Weights of a small mixture-of-experts language model, trained from scratch on English Wikipedia.
Training: a variant of Muon for the experts, 12024 steps.
Below are experts of layer 7 (counted from 0) of a mixture-of-experts language model. Rows are named router (the router's row for the expert), gate (a neuron's input weights, with its number), up (a neuron's input weights, with its number), down (a neuron's output weights, with its number) and show model dimensions 384-511. Each number is 128 + 24 x the weight over its row's rms, rounded and kept within 0 to 255. Numbers have three digits each.
After each expert's rows: "comes before" lists some tokens at least twice as common just after its tokens as in all text. This comes from a sample of Wikipedia text that the model never trained on. Tokens count by the router's weight.

# expert 7
router:162132108115096131117153137125115147101140078112139120122086132121144152160127111123097122128114165062171152140111169105115098099134075111133176101156096099142174156143110148149104086118144121098158112140123104150122116135125137127119154130114122124077131141122128142123157093157121102105128123101119110147125135131106107132105149144119127118144166134166121124113161123140135114164135
gate0:184112108069101118107131086149133077152155110118129148102103128105130085157117113112091072122111141103133174154142149117144135071102137097172103107134112114130158123104108135136126152140101130155139113135150152096112149103108130106125120112103122112137125146133153099128161079125142141140136128132105125126111147118130139123141127091122076103132160168147155106128159133116136121132141
up0:113154116145144117131127166095125170116147132111164115163129149131138132134114121143131177141148168093113116114105140143113136118178128154113143158123118112092138124107146161111149160107135114102129105125122144105154146170134093109106107143122163117120116122129082135108123147146113169141095097124179106145119123129112099165102103147142157122147128134131137136138096159073131172173157
down0:142089136117058131128096124153131111125131112156118153148156154123141141129162125166077079125144149094127137118144141157128148099091095108132106108083162108113136092112168146128127133108116174112103160124138165147093137101150131105122098153130147187121121135139087123141139114096164161129153122123145100111136152129116110138055113100126133151141116159131154141139110120088149112155170
gate1:116135138148119114111157117086101120108105118114083154114133152143141139157158109088138146156112110119134115136131107149118147114171154152147163141129128104112133097116114149083150132137134126148123136128094140088171164126122139137113141152118129161160101193117111112126128130113153115110138134113060144166081138109112133135148160070102117162089145157158124124121129121157169110130148
up1:146121086150145146121130099131135089141134125135113102116119084128117156111141097109134123143143131156142168130151152162141135147129160095136123143107105114142095136172117162136136123126128122086130172130113130138136092139096100091151134120138110133099145133153131127133146109131138162126082118173097118075135125132137160086110115070134111127142124101152145119115106132117135102131091
down1:136097094142110107110121176141105106108127124130124138117118153103133177145094127109103112126159096153134136119111129130108108158109172138148116126140158149118161159121120131101117123104124160141112112127146104108138128052112137124115176113097102136104107164151130167185106129126103128059123170132169119145136118146126107165110103080149142156140119157142100096128074133110141120121152
gate2:120121097145152146113128156144109096128143141112115098102162138129115123126189112110144124138161126159148123169125186110171118122128182144098141122162068115134111147152124158120107120182123160099155091129176130164133108129132124106134135106101164083149138110169154146076127152130125079140097122185120164087106114099166170129152077132130106109167132124152127115120129115155058114118130
up2:131114156120099113086089140134138112112137148135132080118183140124139148144103172129143122118172116128109091170116129117141110153084128090137129095105125103143117131167145104144126212122113110173132110159111136103137139127093140114128133136136092116153121152158159109120075114148157139131120084115092139139158156117072127113155116148094080129154085145117111129115133081121085147119114
down2:121159113116148155130134117166124099123128090135145121146149120099133159126155144153157114097130151127141164121117174134116080142163137102184133130120138086137151140155103074079082112142121129114138147158121120134111116099162114106123148132101141126156105121118123136134126124173114178101164130151107117140117116071120177102127155106113119090178132100142110126150120111103149075102101
gate3:157133108095120133161060097141109115151128151108140146099151129142154122108147098174080128143125048146122103107139134147124124113077101134128139113124124138144117103159133156185116133131117119126098130153106145153088128107168141127122098114155135123094109110122136126092134136154155100086107108120056105101092116134117107112106105111099132116128141114166121102153129121126113124129141
up3:152143141119073120124158147115123112158140110135106095112126114144154129121121110169080128085140137142131084162155130138120170138134113170142129095105147132137145162143116082124129168127138099100165124115091174143126154125154131108141107112109144113085117083154145169130113146123145145098098145094086138100090097081123134128123115131139134089115130153118089131132118124153116100110133
down3:125075128140110120149155113123131150109121117123127134154151122152152163105123138119132096149112105094124152169127104118128119101124124119133089181130121143104150175146147099096147116136104068154120188137102180160160123154144148126147123137113109137167100142149112129146125138128122128098136095147128104119140120086110166123125133155170132120128106099155122133100143122108119130134094
gate4:127162104115128109148146116097129134125140111161150101133119129108078106143130159119131106120116107130133099144119139109114156152106156147121117095114080102130138129124108158090118141168106141102122156069128133128155182126139126138078116146155091154115152127141137170138102094149165153104097128156104138176131097130139142157162166162119117098162121134124122178146109141122127142147114
up4:168091132102118115138156160139166109089152137132129140120153133106177131131103153145126136102154147180164163107147048123131135116177108164104135135101147159130135137067104111122160094140116099131154167139163135118123119109139098083089118145117129134159161128107138106159122128176129144111128143113124124102119163121106121151104122111127130118125135136096142136148175128088133146141107
down4:129099108137137134128140110102099093124167142101128113153107136176131127142139098146134113089137143099203176138124118104119121115122124129076140125091094155106106139100128166147126127130116099136117118137152121128116102104130107190113138149166133095122150144129151124115155164147097120087190143144121136127095108122095056147110143149163130142113127152094131102130143179127111165132133
comes before: " |", " ", " \"", " 1", " 2", " 0"

# expert 19
router:144125088158120162095109153137158145103156099088081170131068127165131112132152127125118143109167166088160138107105132155095103119141099101115149108135107147130142114092074144166109097136132147105115143135121115138142135118149109153099151112164194113107154179143133145116152140151143117122145112109111111172147153119152097157096126130113149178141124108132158126113129089099112146129122
gate0:171092119103128094114102106156147085102122147150079107096158187112125103081130142087126125134128103131144149164138094153097107112089121086178104131115161079125140101114116151086131140113120130155071160142157159101123138124122094131142126097120139110114165102112110104079149124133117153128161115181107109161140136135084149094133129121102063127133152153198148151149131111114131122125086
up0:128112129129095147101141182098096169117110168131149107168118110151109129156129073116147123118115150092122081106085115112109135108136138113101131145118121134131139124129121155159095152138137168082174132128099117115121110099140084109106105165133145136101096120168125131152115145120150117132106097135154142110114161141113106166114160145079155089109112128122118141112147115137117158131131
down0:136123155122078160149119167160139142129133113096101148112109120158112143093102128133110100128157136144131156124140107147145106103160099137140160131113154080151102120130122167116147149123194130117143127132129134142129138121135141101119156139143125168106130072160117100145167128159124119134162136138100121110133085098092111117131107095122142108121131170115119147128182117143119141138142
gate1:152143124123126116096090171097137160189139139139140145179126111119140069132161154120094132146089139085099139130121104152122158129111123128133120167122097069164158136132132113147163155098108148142113129119151117107160164153130143153156146139134103134130159176134137122154155136068158116127081125136125189141080142124121130126129144117140101142137111180113114176108131128141131129158115
up1:087128107089138141095089119092150140160169136173121124201123092081136125080144115148137130158099129154160132141112116103102155139113144107158084153095122110122156152138158129062126167087088149113105127122112133124130139126123136137127138174112116075101153171120165128168128123114167113130096101129137098151112132147165140112099152069154135126177160143121137176135157143081136146101122
down1:094083092134121096122129118150127131111153128154146150142113111101122129084118137125097103146130099152113139110110164134127124125124117151147133161156164098102115142102127094096137111163137165160117149128118107118097087148126152131117151095064146132168140157122159121135147107096145126090136132133101155119145158151134099125134153137102192151144127139087131108136101072128086174119130
gate2:128143072114133131131080110157098094111098158126158097175148141175138148093142094110104134154154150160103087079151157110168121137117122116163137168154122115114113151127114159125140128127150162123149111163182153111117108177109152126151095105133155129152124104091087125145103080148116109177086124140169143089113128106135139155134144113110129075133106116139187147133118131148124144147146
up2:103113167150128115121110139139120106141106128130137127131150116155142102105129132091140106113095115140129161164104131129101133110117114130134144105125123121136120127141125139081131114124107145157112160145100091109114162105152184095093129113127128115135115139134141083121143171120203068141139131151103124089127145118088096106125102135100075164112129120128122132123129094086139174132170
down2:108109164121139119145136139167130136102129147143136174147142109163130144144134108149120112100118081097149124120133131097121171121151081122105141156083108096176132159130149137099099132133132142114113124104191121106096078119162082135118116127102091111115084114129157188112130115101156160161121170160059106125153141063119120124129115092150108110156135144157101147158167132109127144151128
gate3:157113152124154140177090096138127159144177142121123109131152134106140125137148148145109102145107122164153133149108124099150177130100111131100107084104144101181139121140147160138148125083118126148130089157111087152136162166123118119124089136124138156162081120129109135117113176172129086125160116117130112098098129124115138082124130119115121141136119117194153147151131101084146121139102
up3:143145155123108110124109138141137124137117124129089095160169134133171164129100114146089121117107127131145101145112100065108161127140139127135103091127159127117150144139131087143084122128139135109115122145103153085136146133104128110148131105109114133105165106148113135087148164180141154129137106115117092155140120121146169103155134116120140128147131118093111143092120144143142106160142
down3:147149115140123135134130129127163155131132107112121131147136146088137160110155142110111148160107144116108115131141062139136116133089165153131119157136126086180091142186141111112124168128129161131092145102134103135133107139135138131120116139096159141119137116136124155082106150141122077124111087115128104087179139119151133161129124169093138101091096100108138128117130080139143159151111
gate4:115110143144080111102167112090116164097159150139164095163102119109114085143150159121098168087170115103142111080146123118110139121113141109124165109128132137107140165133103141159119149141127115126169139114128126125104145157145088104077143142142121172106143153129125157118169137113108123125077144129138129140080115128143178128116148112089117093130105087116150132115132100133062101140145
up4:138134164141169086121097161140103071087125154112122131132133076133139152126127152117111132123071147153138166183123118157101098180140142115117117119101107117136121144123103149131115132124148154158117137102126133178177153098153131100160116124120103134153170112116107137112115104148122060119120160111103153100138151126124116142150137115126106125138149118088158172162150159115169131092089
down4:133148103104109115111136140124197100111143110124113126113088100108121150122138152115127084118147143139179149149143155116135180136136127069129112154131140126138182141140128156164107135157100129156109143132120110116134084128146128133112154169113112148166122145092180143122169131138164113093107149112135118145130116141126123141085159111161157177110110161120116099084127127122130134170152
comes before: "\n", "|", "==", "-", "The", "==="

# expert 2
router:139081069172117152124106137122111092116128114124120126152135158132134095101152133133105121130109152120118179128144133148135098111139109130080161127175105142156147125104144141180148142138134146111110102102118114183097111116139109153126128168175151117114134155142145090124144111132150112120165123137138109151149107116124108141138159162110124113141156151116125128093119133114120140112157
gate0:127124112125118152131121130170137115098177102155104162106114151145137074096125087138121047102141101105133179162157134175168116115085104094163154120140128133169116117108098137113145191122125131133080139131119122123113128118119131099170157125127118117125112114147122095104139137142119136132104118149102145167114155113107103077093121089121058122170182120147123137126092147123105122180179
up0:101115130109152145102144170107138129163141135086155112174139124072121126157110134140108164113087178113120107123117091070105141090152147132131117137159105105146167138152169147127147106102116147130162126131123129094137134118135133137144108099099146139096118150148117076110137098106106143136177119099158132117119108132112155205135133180106149104121112178115144108143114110123142110157113
down0:149142108129093129155108132129147105128120105124123134117127140149116108124135152160119088126115102103130144123143157111078093127121118152141116137111185065087128161104165175127132100166126155153153102104158147131163142119119147135114133141142159163118145115108059107107131120131138154115138112111163072132103071098138129152128113136170137139103131155123174122153148108124101115183157
gate1:101122110143122138141115176100106096095122134138058134140121117100161075126079155152113156149155120076112146120113162150075166102132161166126125166138157126111163117120135132112108147150133093117090124155141123124128136132126089133135131059121104141173155173137085122101129146113151134124150115132089134152131123170128149136155110112132090149109146153149128140098117111144104127163119
up1:120126110138135178117126115061154105138136165138086104170172148120139144117139127100147115142148158155136169173185141158099181089146149108144101122112086101143130139155119142105116129123080123119120136093111139121160114127108120093120102116144114119113142160155157129180161111117147136138107117145101116125116127115133095168145145080148143130179098141130094147181151150113141131099139
down1:130129120160175128096140156143120076125152128126122125156140078134116146134100180113120134138116084133075151129113137147143112093100154110125138145141153101108132130119184101123075143142092133097142115162121156144140101101160131104152148151172168106121150149140104157146132115147082131142105108107099135125101133127090129127121145099132131156116127156170126120123143105103117156126128
gate2:153161116118108141112105160124130101124136160170149133159152168164136125128165129132176124199130134132113117147159141118203150164124183105158166114110136122166095124119134089120151107148145164164139133159196136132116112136155128120126112165115162129146125130096115105107121088143122093159083172167157152086103122118166115094140130134131129075106127139100143130125145096155104150117138
up2:132155125159117139151096142127097088111125142119095151139160114165139140076111138113105126113146107141146089146136158135068099172124102101128142100133135127141107127170133145091147148145117097124135087128099086065119156150127127109151106096148110147146164155151106117117101163115160098128145143130137122119139116141116099105148122126108122103109100125103141114168113128113135129192100
down2:101112117095100129169160110169108135120103137157123146152147159159139152099164151127135140100166128102121107153069152112182118106155117150156071108087136107121175149141148121118137111153151128126121137138140126138143122124122153111073131145127091115086127083117156102129110119155122168126094134118127131127094164105125173140097169097128136128176157123135096087182133149120146105144149
gate3:126126133122190124165109134146149147166139105074120111138129107133109089094174125147104113133095117169178110150169130113143175107113134104117156137105146141123131132130097126160159128108077140133109130162129133136146111120137104168100103090187137116080097141138168133148115164177121102135090114136167090115152161099114098105141087098130161125098130152133137110142138141129149101150154
up3:161142136105156124112136129165114091152161106139112104146116129148135130111176129113149121088104079104113113129154119126125149170142132164129109134110139069104108088166126086124100100164141120086161140114118184109108146118127128105108093120097096122134141119099101120108107152160160135121139163111140122191126098136076128158146168132104191108109138124119112131128086127133095123130112
down3:156124126144152073130118130133128156146141105136098137141114109090140114115134103116144138153109117126093114140147057106122119128063110154163153155136143089194143162131078166091151131134136123156102179129132139156117097154117122100143126138121097141127076115146100120128137146164140105132143103129124100122122144116165121156099139133114168134118112140090072094146108142118135148148090
gate4:132136120116077115109141142132118181106128146131118096162138136107142084163197152140111114081112159135184134093133119138162128147124134135089114110125134126114140124130092110089129121124120114094123133117138155130088105148146112148111151114167111170133149153097174117111076090135148147120124149097116139089085083105151140153143150109106078096120142128121138162152120168095098148125150
up4:149135131104121112126128127156121137091164146161141135132118126099108114132147114108095176122124140137144125165151148139129163136129138130098122139096139123118132163142129130138119084154104191160137143111142104159128121109097160040164132137119071145128146115127121132147107146157097124116134115113119157167137169112098150115159090142139173132131132138173151154148126088139124118122072
down4:102145063128127130136129107167158120105162178128114131114100097165126138170127151127113139129123147145170138147144135115125181144154153092092117123146095151126133146117150128131152117127122175180067141112147115117170174104097148154143133109127114091145144134169107143116122162103091100115144118176158123143110116120106084156122150136145132138110130137123137064113115150142141183177125
comes before: ":", "-", "=", " List", "==", " /"

# expert 30
router:121110150142167121152113154130139176119152119107113062135072130095148109120167126133123146138145137124142152171138134129138129100130134107112110132111076126135179140165101119162123117147160146111125138130085143127100113093124134150126109140124171103141165139149153111167139115136093148130160130079137146159106154128150083169126169131173128132088137153095150087132159119184120145157101
gate0:127135133098108158113119139124121137125176103151145102091089105081122105125113112127125125105155140148142185129124117104107145100110143154181149130133163150148111110153094115127167160178166158163162148145149173088138124121126135145144092142130154082092127104122111108130160083092106124149139098123087177139122163113120129118130120102127129090126135142127158132160099140141127144101130
up0:115141150127148185129128131135118149168096151069122101168153155143180103166106146122099128126088121108100122103144124116155087115144127114101129137128123143149167115102137154118088112073131111135161113106140097119135107137111120099127128126091153119138143117132115115125124131149118191123147123123153100123137123155123106157116136136132128101151121160140137152111137124102106141186146
down0:149132107096113153111087121182138142150120115157159135126128113078140111113127145143117078127123101095104131107131185114129114144113114082139152130149178088134116141110145162118103110178134136131127124115146199170138161137109106137130157140080151173128098120121119146101116109137161117119164121089128117141132112101129145140119127110141153151114161104133135118117160095160167150158132
gate1:122135140131135138140089112092140137124119116135088130085113146147136114183127133151117140147144103098089129128145153144112147135160128098060186111123118098122171146124152154181173143069132130110120123143121127099130110112108128140114092135142101131144147173141100124110166115125124115153113161108109104155113091136156120128155139096112103134122112114156097123088181157122127169173126
up1:115122099139110170102101102118119095128098161137109077146124127154124131051148122107095138115148140135159137165188139135118141118104148088127111128119102132120053089103135132073102154134127117152129125114104097151130124144154148156156131137123095147094106128149161139180100114200152123104084094105104135085119141150138184132165099100117130135152111107103124107152109130118146126096126
down1:169104126144145141133155188138129091105158146144172121105107127158151156135116100070128137149135105163154083121124132124109120129113126162106130118104109096061119128051158142114115130117144116126102118147167102129135114109135109118154141163124172139122086144119125169185132160112135118156108138199142130136129143125131149156104134113105165151145132125151134130142111101113083150124127
gate2:116171108133100110111094143122125081120155175168150116146147135132140116115131121118076117132116145119111089182097142116142130149164178118166111121147098150171138122134155135080124114140116114103130127149174097155137112118113125144124115104099119153131143127116124135129112117109170113104105133163139140111136096126157147095136142099133100139099114144128122131105142107132130162146114
up2:134115144135102144126111147115121153141119092129105119107128129143110127151137131140140119128130119139137084110148137139135107157100111126116147069150102133117087134128141107144098143128105145172104093157145126078146108146131135107144055128113109149132104095156109085119142112108162098127118095117103121090124108154096122075148179131100157109125128098134125123137114111136092158140119
down2:103130149116150140112160144137148110114106129144139149138096152142114152110153101107118152115157099111140125117089140075118170124108119128104148123118137099137145181114131118122081125198122181160078121141130134128121131135135107112092149156106124117121147112112117136134125122152119098140109149123127088174106111124140168133137139120156090135194123181128139115152179157113141090151118
gate3:155102106126155142131072160080138168118143123132105111142099133116098093132117107153139124108077120122155120139130143118129109136106128131118108121080117144120102086156133139165110144113123104147099131163106114112164071170164118150125106140199114120161084089135127133115135119136147129118134151157185104133092151138121119088142120121137121096148112130157139135123137122137136121161180
up3:166180167151132127127143143142103077104139121124119106127124136125096133139092164082106117097097110134173117148142119109161125170168156147174085102097175110100123117166106148128152056122104131113144135140097156130111163121127121142134131163105169159164125139137125153107092162117152104120145122166107126158095115148087156119140161111116155100092152154108098132150143121136123108129153
down3:154113129132133142121125131110096155160163108126165114123122100166131140107125140144144099113151107135123130166138090087146102143134166143135135146088127116155129164133125130108132124144146097096113164106101141139094133150140097162146145130138159092135124152098105115170148178142132149118137128103147152145152149128100119167107114129103125098141114147122142108110133129110113168130138
gate4:136135132079109119124162138119077192143136126128156094166107071120115131108179154133117145098117138115139129071124115118128136158106119114108163110143100096108161154112095173112095151192091105146114110073118100122067162123158077108093108138116135168126115147137136134124081113123100120120139126104112125115131122117135108171150139104142119111113146107132142137139128077090140126147143
up4:190092121099120103140117122181120100117126115161144128101119159133094137126182112136097167101116164155141127150141149127134116129108127158095142106136124113107142119096086121126161113133139145133121142098144159141126104078123124092145066116118114129125122118131132098121175162161133121109124137092099154148104139088080110095090150124120100152122157166082131111130165114116145156126112
down4:087111148135077145122117107135119091127138153158107148094105083171100117155125106126137098183091140104122156123118136139145131126142142099082132116130105150131156118112128146185114091131160140174105130144127102104105124072106126138154135080129126103093134127156147109107116122099120137082169167169157139147101141158145084132094109127136148112071055165134164156083159145127127134140117
comes before: ":", ")", "N", "W", " /", " %"

# expert 24
router:133131114124140124131112144130100142098099133118098119195105125128088110111144175112101132084169166091141144138113135117145140139134108099130092114104147120138142111124109196152149124115165148120113151121121154158109132113169126100162159188110128084087188160135111132117152092122131150118150134111129094122131099127143114096118131153139150130102135113135160099121143116116110133148149
gate0:128150109081118110123112110132130069107155113160096123128139143103133120133094119122129125119145076103150143171134139128171138112103131034206154114106140100129114128103110170124169112118118109153134165163156128140134135110137106134131118133118111128133169140138115152086150098121100165079132147139120142138136149119122152095091119071098113117147160154151139125173130109167110120127099
up0:117113096131152135126146164103156162128123128074138107110092102188120118159173112115138122118088137155116142126144122122090134113158125162110113104135111146120168116113159100136130115071203129117131109112161094103164156112150160134149121113087127135106080098139102074113151166122132132189119117103120118115151125153124104155114120157143082138119133123135160172101150115090110167136149
down0:146132106110140126156159134131144122136143114129085122135111168091098110154113136122123050150112104108142126151168128132133126130117125123142179124128164135131109145108162178106136131118140144091141120129161163120128144118142134083144090113154137165130085129115081105134153122094156136142091121097148097135134086154113090141083118082131105150124172121131171162097115108089122139167169
gate1:188136130099110122128152120127137091114114128121159156109110089094151092113150165164137124147102127093123122135129109138152125142163134129102125095129140140121172071119132151138104148133138133147075134107126154112110126101107139156163113106122086146158112127163103087164131111127127136151159112133129193129122130107116123105140108189094084130109127101133093141187125102132148136130129
up1:124140119115122157090090123125163089163144106122119137122141149111138153105118193147113113157097107131119157124129139122134133171106174075150146156127143152104136101186148141133146117131141095150135141094087119141122089087139121138123063154143125118131108152131107119140109101143133128146093126139127106117097061127148146117140115131117130102164140120143114127151125149091143096089084
down1:104123095085181139129125168140124128129122128132182108160103172122096090134086151125078128123089151145165102110108132124076137094129091150089127121104166125107147129087121103114113135166123108100134102177175092123153102087114086112132146133103118172146116123104161108187124112128141143102110144147130103127122129085100129106094156089139133151107147140156104160132147171097100158121166
gate2:131094135159180136119142134112127118151119147139099121125136122151126101116142143095131138125104133159131102141155140109111141168133122085114162140198116148170085118133146124111142096130135180134098171155153155143095141108172118145125115110136143119136145085160092115072119143117117124103079110149175140112108112091149163114128145163124109125114138126132156113071157076162131143115145
up2:098084092124120118110123114150079101109131127145089133102142118122116101131121098162122139136134089164120110130112092175120103179088126163138150112095146107136081122141120116124122124145133106143156102153132108100124135149181172084136095093096100115141109107133150141091125149111156127136135098080109155111088147181119119145141108158076164113124101149100071130118131086133111131135108
down2:109094149068135100127116120123125094084133112184140168166141137151161179080110107138099182144122129124144142147098142105116141115135146103121126080118122120140091088142107099125116104161107106145117088161123181116163138101092114111116178132105110141142103158136135086152111140172147079125102185100103103153129138071146110113127171123113135126104090107127131109143197147136147128113113
gate3:182176163138151107149118097111103181121138156159086076129135148115144144114151123112069141129112144144156109144159120163128124126120116134113107145119149108141090102147150076097134113123112103125153130143100127120137148183119117147110110139161139150131155151126192117128100120189151080111145113150133112108123095149149116108112133137131108137110121153202146092167150107136138118145170
up3:118128138109093123098112112140118108110131108083100156151139139134101121132101142151142124122156154109141106162128179146102091134135127088144087128121126125132153152104105150091161136128140103107106126135109144130128119108115141095127136154123137146137136131159069114091104153089150102129112127135126112134113123140069128098147102171131159094134110114079141134145148132111104173115106
down3:146158170169132182168113143127092126131137158110147140111117137167127146136144121080154124170144137116099130099140086135141106089097108105137148126126147129160141170108138134107164159126148105166130113120114131160105134135108122126162100133124147130118116124132101102153143141122095137158130107137137144123125139156142156141119121166119137107117140096054084093127113161126117103088108
gate4:139122146099100140130202156105104173098150114150138116178149095134118139083130164125110170118155105134135121165157131117104150107123132126082127117104114121128125124144132153154088170161137093120106141098110142118092146156143088130119140158128112131151137157120116111147096099141117102119104133110090157139095092154152125139096137090102101084125158115100133163153123113120131163124159
up4:163081151110116087120139126139143104161156169158103136144102108146127120149146125168118143101107128156169090182140148098122105144116165117119110133106121114105136082135108129123149130147149116132142154128154128111110169061110112123105132140089150147164157117157134127204097138139109161108116095117090124116109130123152105113130083136132127125096170101154176160148155145158168107151101
down4:126129106109154122121142090102154096116154162145125140147105145151102103126149129136127119127159125120164171155140178121146146119101133134079134157120112117106155147104132148149127085131130099164159179095109145111159123099148070150062118123127109107114130158091137137145154146130151172051146157101136094092142152115137160098131156152181101141088094127148122112095121133140104137123162
comes before: " the", " a", " his", " be", " their", " her"

# expert 13
router:133130118155152107130129137147130149114168080057103117177093130112119136106135110129106103126126156113146138122118165109110136101105125094109105089147129129139094129130090125202117084150140131153085110147141115151123145164142100127146175136111159117076141127131104158110118110166135121129180122135116109128116140148148120129114173104101129137132145104088164109096111101131117127176157
gate0:174117120118143090122115089133136097135132092151116100075114131050099121148139107134096106135142110153159153124104145166136154116103131067165117133167132143147110098138105109138133121131171163118137116154140155144135116122112157103155132105099140122103119140165139067080132121099134127140144084105080098141134152142110141093136123131151081104131144196142153151143152123130126123107116
up0:132109099117125138128133161081121152123112176104162126161155146130146105082116172145131127119099126091148128122101111065106101093138157116129125149132124103148178121102156126131170136140127107129123133072117124097117130153161105124099109153114110103158112131132089102151134118126087155167089083131143127134103122161091081176128144124092128124131148128136158156145102117106155137143134
down0:180111131159106127147136163081114107105126114117115127111145138083099181144107123119169107127130167135115116140117129124127135111105115140148123103076136107115104148101122157126087110107185116087151157118136161147128149136161138124130116158150108193094125120105075124096136131081125166138134111109108116153138123138091079137109131147094115132085130155128167131129133133130125156152130
gate1:118122129111124120120135114123142155113105124119134111110162123124111146131128134111148118131141148094125152171125129212126122103171137148164166124130106099127156091143151168176137120123137122141106122170118109073137167145107124186150156124090098138114134156107121109151182095074109126135137128127094154173153102162136111126141110110143158127130140103124114190164165110101150108137162
up1:116136097161121187102116127113140119094129130120095122088119150134148127065171144112129123113148109179128149126147154145112173174112131127161115124130144132107126108166157150110148136152098152139121157109115108175124086126091103127131107144125126110115101134135134146169150136129137139131094140150120085105153109141131135139131111105144136153132140110133140129142138084081159126138133
down1:135111100126168128129158157141131124101120145092127169137102119135095172160100148102120103134133134181108086129128151101150124118121131172090106151114138134138143159118119127099093103147124132111104141135143119132142151122131066142143147141110097156122116172133147141156136146132088162117109147143149160113071116120109138169094161067149149188145142109114117102144111110128087156147121
gate2:148158096135093143116136130137132088071126156172122086138123166130143167139102142135115132166126136082129127127145165170162140132137138120125160143186111111161104138147093152120159151150112135153139108153186124157141131175125133152159128130099157139112114115114097091098132127114139115109140138150127142095119140128170149121133169138126112139136135139124120153055158123163119167099107
up2:143084141108131143143124139108105142111124123128124092126145138149135136131113106133066115160099071141136102122161147135091084166108104125163140106089121101114117127164134131139099138108173148125148104141112091099137167155176146100137094108140113116130113100130078136126119112105192116121127112081124167129133125133094138128138124107149163116121128096105108085105126106131103168112112
down2:149157139082118126172151134157121101095099147109153126192135128123170169087155127115157131138121083110118138136098184083141165114111132107112079143121138126135130162159125117079082085128181144105114143098091150104128110142131136110107134111126095130153105122095146153095128153143124133123133175151102132112079089109121121112138121130122115146172142152165078119139188154072131085145146
gate3:140141158127110080134134144136101125116148128075105157136145144085141138120170117189087133132118111157114121101156112090119106104132119080071118119107158117132080107161119110149127159109103177137096167141126078171141147141133106124097090139156150144119159130152123091105129164122102107147136081134097119088143118099097067126162162170103129113150128127134127100164092139135175133161143
up3:151162134117106138160133100145125150130127130153100092118109116109097076122127153134121119090113123130131136159161122117122119123156111165149109114112112060115137169147177132077101087119154095123145143126139125136125136089113123136133122128136157092131130095109143130113121166144138131113166135117140088107119105157102129137157141108123145115101126157083129127166125121109127081139106
down3:139136140099135135132127130110168144141160150126098085152149094160158135129145130124163125167119148140147145170106081083149088104122143086142105151090129115127169139088108121138149146143157128126103133087143131134129089114190122125163091099108120128168147141155105076116128150123114111098123141091099110142146146146139180157110122124120197098109113132150115120121118112150135124101126
gate4:132113123110080112120119082099121197123165133142096084106130120120060075124112130123127174110148119129153127099158159125131160143140159125095145101135138107123145129156134151159106143206109136115131124104124139154114146114157145119131128128103096190110104147080112139110092132122105107142128152150120133137118052131127153117142131130135147098130118140153126140129127104104127118127110
up4:118131135119124124108121141139125088132094107139147122101098165110161149121146147145104135134121139147157139173132128091172109165128115139122157132100135106115115094096131117131166172106150143141120094094117088127149108101094128101132089136130123113113150100136163118160148134174121132132089126087137138124100142173086099155141134084146115132173112119091156131105121139164155165129107
down4:077138104130115142177102112114131111092152118145077121081120141153150150079110168142147119143172144150123116139124178144075114133116120115137128133138110106134083139146145159164106109147147155153077138138120132108158132101130128136104128110155110127159156139132124137111130129115115109096105152163094145115123123158142103131121154176132165140135105111095153121117111135139107128125119
comes before: "-", "\n", "|", "==", "===", "The"